Below are experts of layer 8 (counted from 0) of a mixture-of-experts language model. Rows are named gate (a neuron's input weights, with its number), up (a neuron's input weights, with its number), down (a neuron's output weights, with its number) and show model dimensions 0-31. Each number is 128 + 32 x the weight over its row's rms, rounded and kept within 0 to 255.
Before each expert's rows: a language model's description of what the expert responds to. This comes from a sample of Wikipedia text that the model never trained on.

# expert 27
It responds to: Leading digits of years and period words after "in", "around" or "dates back to", such as 1190, "the 15th century", "early", "mid-", often in history sections.
gate0 [ 90 140 186 120 130 119 163 128 159 153 129 124 161 162 137 123 102  96  76  89 128 117 153 133 124 142 158 167  63  84  69 105]
up0 [138 167 136 199 132  99 102  72  92 136 142 100 108 145 146 108 113 100 104 183 117 110 162 143 115 169 105 143 134 133 102 171]
down0 [168 127 145 116 156  81  62 114 135 140 113 146 126 127 125 113 139 155 140  74 146 146 130 149 154 152 113 127 150 125 120  94]
gate1 [152 109 127 159 186 138 131 120  75 156 100 129 174  80 124 171 131 124 117 110 168 151 162 142 149 119 159 104 180 152  78  91]
up1 [131 127 141 130 134 143 169  67  92 117  98 138 209  72 133 126 113 169 188 103 186 133 170 131 133 100 141 113 124 167  80 110]
down1 [ 70 145 142 120 112 127 208  92 132 123 107  88 126  87 115 152  93 113 184 141  59 121 126 102 129  80 142 102 128 112 109 139]

# expert 42
It responds to: Common nouns and word starts in expository or technical prose after the or a, such as human, cell, language, word, ge-, lo-.
gate0 [102 140  80 104 138 120 114 121 170  80 149 137 106  79 136 163 134 107  89 132 105 118 118 142 121 137 132  60 148 126  79 126]
up0 [149 106 112  98 102 107 169 122  95 147 131  51 138 148 190 124 150 123 126 168 123  99 115  76  95 134 154 129 131 132 181 134]
down0 [159 204  99 125  84  91 182 114 150 114 141 135 133 132  87  85 163 113 158  84 165 180 155  81 170 146 132  85 130 117 120  91]
gate1 [204 143  99  84 140  96 142 148 137 111 170 120  95 135 101 167 130 172 111 100 184 113  94 184 138 140  74 190 153 126 111 115]
up1 [149 121 175 156 181  97 145 175 158 131 100 128 125  92  96  63 112 125 169 126 160 142 161 115  65 122 118 138 115 148 144 133]
down1 [142 142 149  81 115 135 160 149 130 156 136 178 186  78  92  94 105 123 116  34 104 113 114 121 117 110 155  90  68 119 136 114]

# expert 24
It responds to: Words in sports and career narratives such as his first, in the second, final, consecutive, record, before season, round or game.
gate0 [ 97 137 113 133 143 181 153 126 110  70 140 176 113 163 158 105 113 142 162  89  87  95  80 130 135 122  82  99 120 143 114 147]
up0 [126 180 109 123  77 150 164 119 159  97 143  91  88 113 140 103 135 126  98  71  64 111 125 204 144  87 111  73 130 120 140 157]
down0 [127 168 123 155 193  71 152 144 107 102 202 115  90 121 183 110 111 172 162 133 109 169  53 126 154 196 139 150 100 136 159 150]
gate1 [158 145 141 173 198 165 149  73 179 139 163 165 112 106  57 126 107 157  97 123 148  68 157 104 136 105 116 132 137 164  61 149]
up1 [138 173  78 123 110 120  95  69  94 128  95 122  64  71 140 112 151 130 168 135  66  88 106 136  89 123 130 122 151 133 107 111]
down1 [151 146 157 116 149 131 144 143 135 126  94 131 177 165 145  92 146 125 184 157  83 115 169  65 215 149 150 130 144  81 102  99]

# expert 50
It responds to: Nouns closing phrases about competitions, teams, awards and places, such as category, critics, Games, championship.
gate0 [ 67 151 129  60 108 143 166 146 108 164 103  97 152 103 132  94 124 160 103 129 109 155 117 150 146  40 130 183 178 103  87 138]
up0 [120  85 119 122 106  97 123 103  89 168  96  90 123 124 145 175 115 140  90 127  87 164 127  51  82 106  52 103 172 162 133 159]
down0 [119 138 152 188 143 112 100 137 205 153 118  99 114 153 154 123 113 161 169 138 119 155 119 131 130 138 135 145 130 172  82 158]
gate1 [117 110 110 113 151 163 255 100  83 117 124 148 122 167 115 153  83 142 136 105 178  94 116 176 143 140 179 106 152 143 119 129]
up1 [ 90 115  88 176 122  98  56 138 150 187 112 104 103 106 179  93 116  63 139 144  79 161 142 155 126 137 113 117  98  76  94 171]
down1 [160  95 135  80 153 151 188 116  77  98 144 152 144  93  95  96 135 116 135 126 163 102 117 118 135 123 233  81 196 140 130 141]

# expert 56
It responds to: Leading 1 or 2 of a four-digit year, especially starting table rows or dates, as in 2020, 2012.
gate0 [ 82 163 136 149  88 152 123 101 128 205  80 131 136  64 101 165 153 100  99 130  97 132 110 152 126  98 124 167 119 112 161 123]
up0 [137 186 134  97 130 120 109 162 136 112 123 107 107 107 199 135 116  40 126 121 103 113  81 144 118 122 181 130 140 160 116  90]
down0 [151 102  66  98 153 153  86 145 125 125 137 157 127  87 116 142 181 163 160 160 177 158 162  99 134 135 168  76 106 190 159  92]
gate1 [119 117 115 156 107 131  90 107 119 135 121 108 174 176 102 157 117  95 116 137 124 187 160 134 135 133 115 131 141 203 124 166]
up1 [119 121  99 179 131 127  65 126 124  93 145  90  68  99 145 136  70  66 104 156 133  99 132 121 172 148  85 130 197 138  84 186]
down1 [126  97 122 179 137 139 127 123 165 162 137 108 121 162 172 123 129 109  88  64 116  72 133 132 139  69 116 142 136 128 183 129]

# expert 29
It responds to: Ordinal endings (1st, 3rd, 4th) in military units and titles, words like first, second, front, and hyphenated pieces such as -state, -low.
gate0 [117 166 153 169 138 152 142 152 150  89 166 185 125 141 126  96 148 153 142  94 113  65 127 132 160 108 112  77 134 105  87 177]
up0 [189 188  82 161  96 121 203 156 141 112  72 176 125 116  79  87  91  88 100 134 128 152 152 151 127  97 151 157 121 137 128  24]
down0 [127 129  84  96 134 104 148  78  85 159 145 150 120 184 123 168 160 160  82 102 104 131 131 127 141 150  80 114  91  87  54  94]
gate1 [151  90 174 138 155 114 146 106 151  92  71 122  97 136 154 140 103 138 126 149 150  84 144 169 141 155 153 168 143  84 125 148]
up1 [120 162  63 127 190 123  80 171 116 191 143 127  68  80 117 135 135  88 126  88 155 142 145 138  96 139 148 109 128 100  91 111]
down1 [ 92 187 170  86 171 104 131 182 119 119 119 140  89 149  99  97 112 128 174 118  78 174 149 105 128 129  69 102 112 169 138 124]

# expert 61
It responds to: Word-initial pieces Th/th and d, as in thanks, thirty, threw, died, plus time and degree adverbs like soon, nearly, once.
gate0 [130 174 133 127 136  87 123 183 135 110 147 114 140 123 122 133 109 139 134 120 125 130 123 108 125 102 127 168 152  83 131 129]
up0 [148 121 151 118 132 150 102 156 142 107 182 158 152  52 111 135  95 156 160 111 132 168 120 122 136 181 101 158 144 147 184 147]
down0 [ 85 168 124  87 136 125 159  60 125 103 128 135  71 133 163 208 155 155  91 122 131 143  58 114 123 155 203 192  89 108 140 131]
gate1 [140 136  55  65 136 105 138  65  81  80 160 102 123 134 119 145 102 145 155 156 123 182 143 121 152 129 146 144 159 114 137  91]
up1 [118  82 178 136 136  98 136 121 183 167  95 116 102 119 142 155 103  80 153  63 138 134  86 150 143 123  90 132 152 139  72 155]
down1 [160  68 151 139 120 156 101  98 137 137  97 139 105 122 130 129  92 116 108 130 177  92 121 144 130 176 149 116 110 120 102 156]

# expert 0
It responds to: Final word pieces of town, district and village names in geographic articles, such as -abad, -pur, -ville, -ton, Creek, Township.
gate0 [187  94 140 137 134  39 160 109 115 171  97 150 167 124 130 137  96 151 143 120 133 115 136 117 142 132 151  91 132 142 156 137]
up0 [155  72 125 173 139  93  87 127 148 182 104 156  78 142  64 208  91 139 202 147 141 128 170 130 121 135 149 104 114  62 178 155]
down0 [123 178 197 162 136 120 185 127 156 149 109  90 131 142 132 114 138 126  97 123 153 133 125 147 122 102 148 100 133 107 178  64]
gate1 [ 60 110  93 150 146  86 199 117  95 179 158 144 172 151 122  91 140 148 165  87 152 153  87 124  84 166 146 131 128 110 156 144]
up1 [150 136 153 142 115 130 121 172 129 191 109 147 141 200 112 103  98 133 127  97  70 100 133 163 115 145 181  85 132 154 149 147]
down1 [122 139 116  95 111 176 129 138 114  73 188 131 148  50 102  75  99 136 164 108 174 138 188 144  71  93 157 111 144  79 101  79]

# expert 51
It responds to: Short two-letter pieces inside words right after a first letter or two, such as al in alkaline, at in sympathetic, il in bilateral.
gate0 [114 127 105 167 142 136 143  97 173 124 126 118 146 112 139 167 102 162 102 144 115 112 146  84 138 222  68 161 159 143 173 167]
up0 [164 152 113 135 153  62 127 112 170 120 138 178  88 122  90  68 113 108  90 122 138 168 103 174 121 159  78 167 171 110 109 134]
down0 [188 136 117 160 106 183 145 162 124 103 135 139 155 103 160 179 180  87 128 132 169  97 142  88 108  91 122 179 166 124 102  56]
gate1 [ 82 154 137 109 163  95 118 144 180 117 132 112 161 129  95 150 138 143 183 102 121 154 142 123 120 109  90 108 132 156  59 136]
up1 [241 166 112 128 108 124 120 121 130 170 115  99 119  97 150 115 172  86  92 152 145  84 163  88 116 150 142 102 150 119 119 112]
down1 [ 86 123 100  83 112 142 132 123 143 168 120 100 110 114 118 134 137 109 137 116 124 185  84 168 157 107  87 127 179 135 130  67]

# expert 23
It responds to: Adjectives and numbers such as small, long, high, two, and sports positions or rankings, as in "small forward", "left wing", "final two games".
gate0 [172 119  79 190 171 120 167 140 171 181  91 127 134  89  91 110 172  76  82  69 109 144  98 110 176 173  80 174 158 154 141 120]
up0 [ 69 141  89 118 131 125 170 146 115  97 150 114 133  76 128  95  57 123 122 135 106 115 131 173 186  93  97 157 155 149 118 123]
down0 [154 181 157 142 108 108 121 152 157 122 155 116 169  24 135 117  58 135 153 153 133 150 197 130 134  97  54 131  95 137 130 104]
gate1 [ 76 121 145 134 162 125 138 158 120 176 142  89 140 154 176 141 123 122 145 103  66  88 124 189 161 165 143 121 173 149  90 122]
up1 [109  82 134 107  82  70 133 118 108 109 164 118  88 150 123 138 103 171  82 157 123 145 152 107 154 166 150 127 171 119 123 112]
down1 [170 107 161 111 105 147 150 114 130 104 162 150 122  93  88 122 146 115 166 100 150 137 201  93 101 141 121 132 128  77 140 107]

# expert 40
It responds to: Word-internal fragments heavy in r, l and n, mostly stems before "-ation"/"-ate", e.g. "oper", "regul", "coordin", or pieces inside names like Trinidad.
gate0 [155  99 134  88 137  87 172 166 102 107 149 119 141 150 205 112 142 194 142 215 141 121 141 124 197 126 140 124 132 115  94  31]
up0 [120 143 130 124  54 203 116 170  85 147 131 135 174  83  91 152 141 167 118 164  79 150 158 119 124 114 126  56 120 132 134  97]
down0 [124  35 129 150 175  68 110 137 124 154 140 103 114 120 175 194 158 108 110  95 102 163 164 154 121 185  93 148 125 129 160 178]
gate1 [ 70 133 229 140  45  94 121 131 121 128 106 161  99 156 115  95 148 151 211 119 105 147 129 129 107  91 130 142 119  93 142 161]
up1 [182 222 135 103 159 139 114  91 113  44 140 107 166 150 136 124 123  71  88 110 143 139 140 132 113 140 119 102 130 148 161 142]
down1 [160  45 120 145 128 150 108 115 132 163 146 134 131 144  85 158  89 126 133 141 128 165  50 105 106 117 108 113 107 158 134 109]

# expert 60
It responds to: Articles and function words in text about albums, films, songs and series, such as on the, to the, Billboard, version of the, documentary.
gate0 [151 139 123 125 140 167 152 105 123 104 125 126  72 115 139 128 102 130  90 122 222  87 131 160 114 138  73 161 136 115 144  76]
up0 [165 138 139 101 169  46 146 151 136 177 135 134 148  92 133 180 106  60 204  76 191  94 112 116 162 126 129 145 114  86 139 120]
down0 [131  87 128 120 150 106  70 117 156 150 131  71 109 135  69 116 161 171  64 149 131 131 109 192  55 165 117 122 169 119 164 123]
gate1 [132 113  88 130  78 106  99 222  84  90  81 113  90 139 150  91 102 166 144 134  58 149 124 197  56 192  57 158 159 121 112 171]
up1 [136 130 117 134 159 126 106  81  90 100 140  94 124 160 129 102 171 189 155 158 181  59  93 125 170  99  94 127 151 153  86 108]
down1 [118 137  89 150  65 125 165 155 117  91  91  41 112 118  85 166  87  85 176 173 187 179  83 101 141  85 137 109 130  83 147 109]

# expert 8
It responds to: Final words or word pieces of organization and office names, such as University, Council, Party, Order of the Bath.
gate0 [195 128 126 156  93  89  88  88 179 166 121 118  91  85 161 118 129 105 105 123 189 140 120 187  71 137 100 131 201 136 173 100]
up0 [158  97 126 120 111  99 125 150  83 178 105 145 130 139 140  97 191 166 145 131 176 174 105 149 142  97  75 117 142 116 112  80]
down0 [121 117  97 170 166 131 112 141 123 100 101 172 133 182  82 108 159 127 128 119 157 113 140 136 201 114 128 145  78 102 141 114]
gate1 [120 137  62  80 137 178 168 126 192 164 155 128  84 127 128 119  92 115 116  88 175 136  95 148  91  92 177 167 101 108  97 136]
up1 [112 179 106 113 117 115  80 170 168 133 125 130 114 210 162 145 110 137 177  79 121 142 125 132 159  91  89  77 134 130  96  63]
down1 [ 97 142 102 118 109 129 202 106 127 163 124 123  92  78 128 143 141 146 123 152 151 175  66 158 186 127 169 133 132 160  99 156]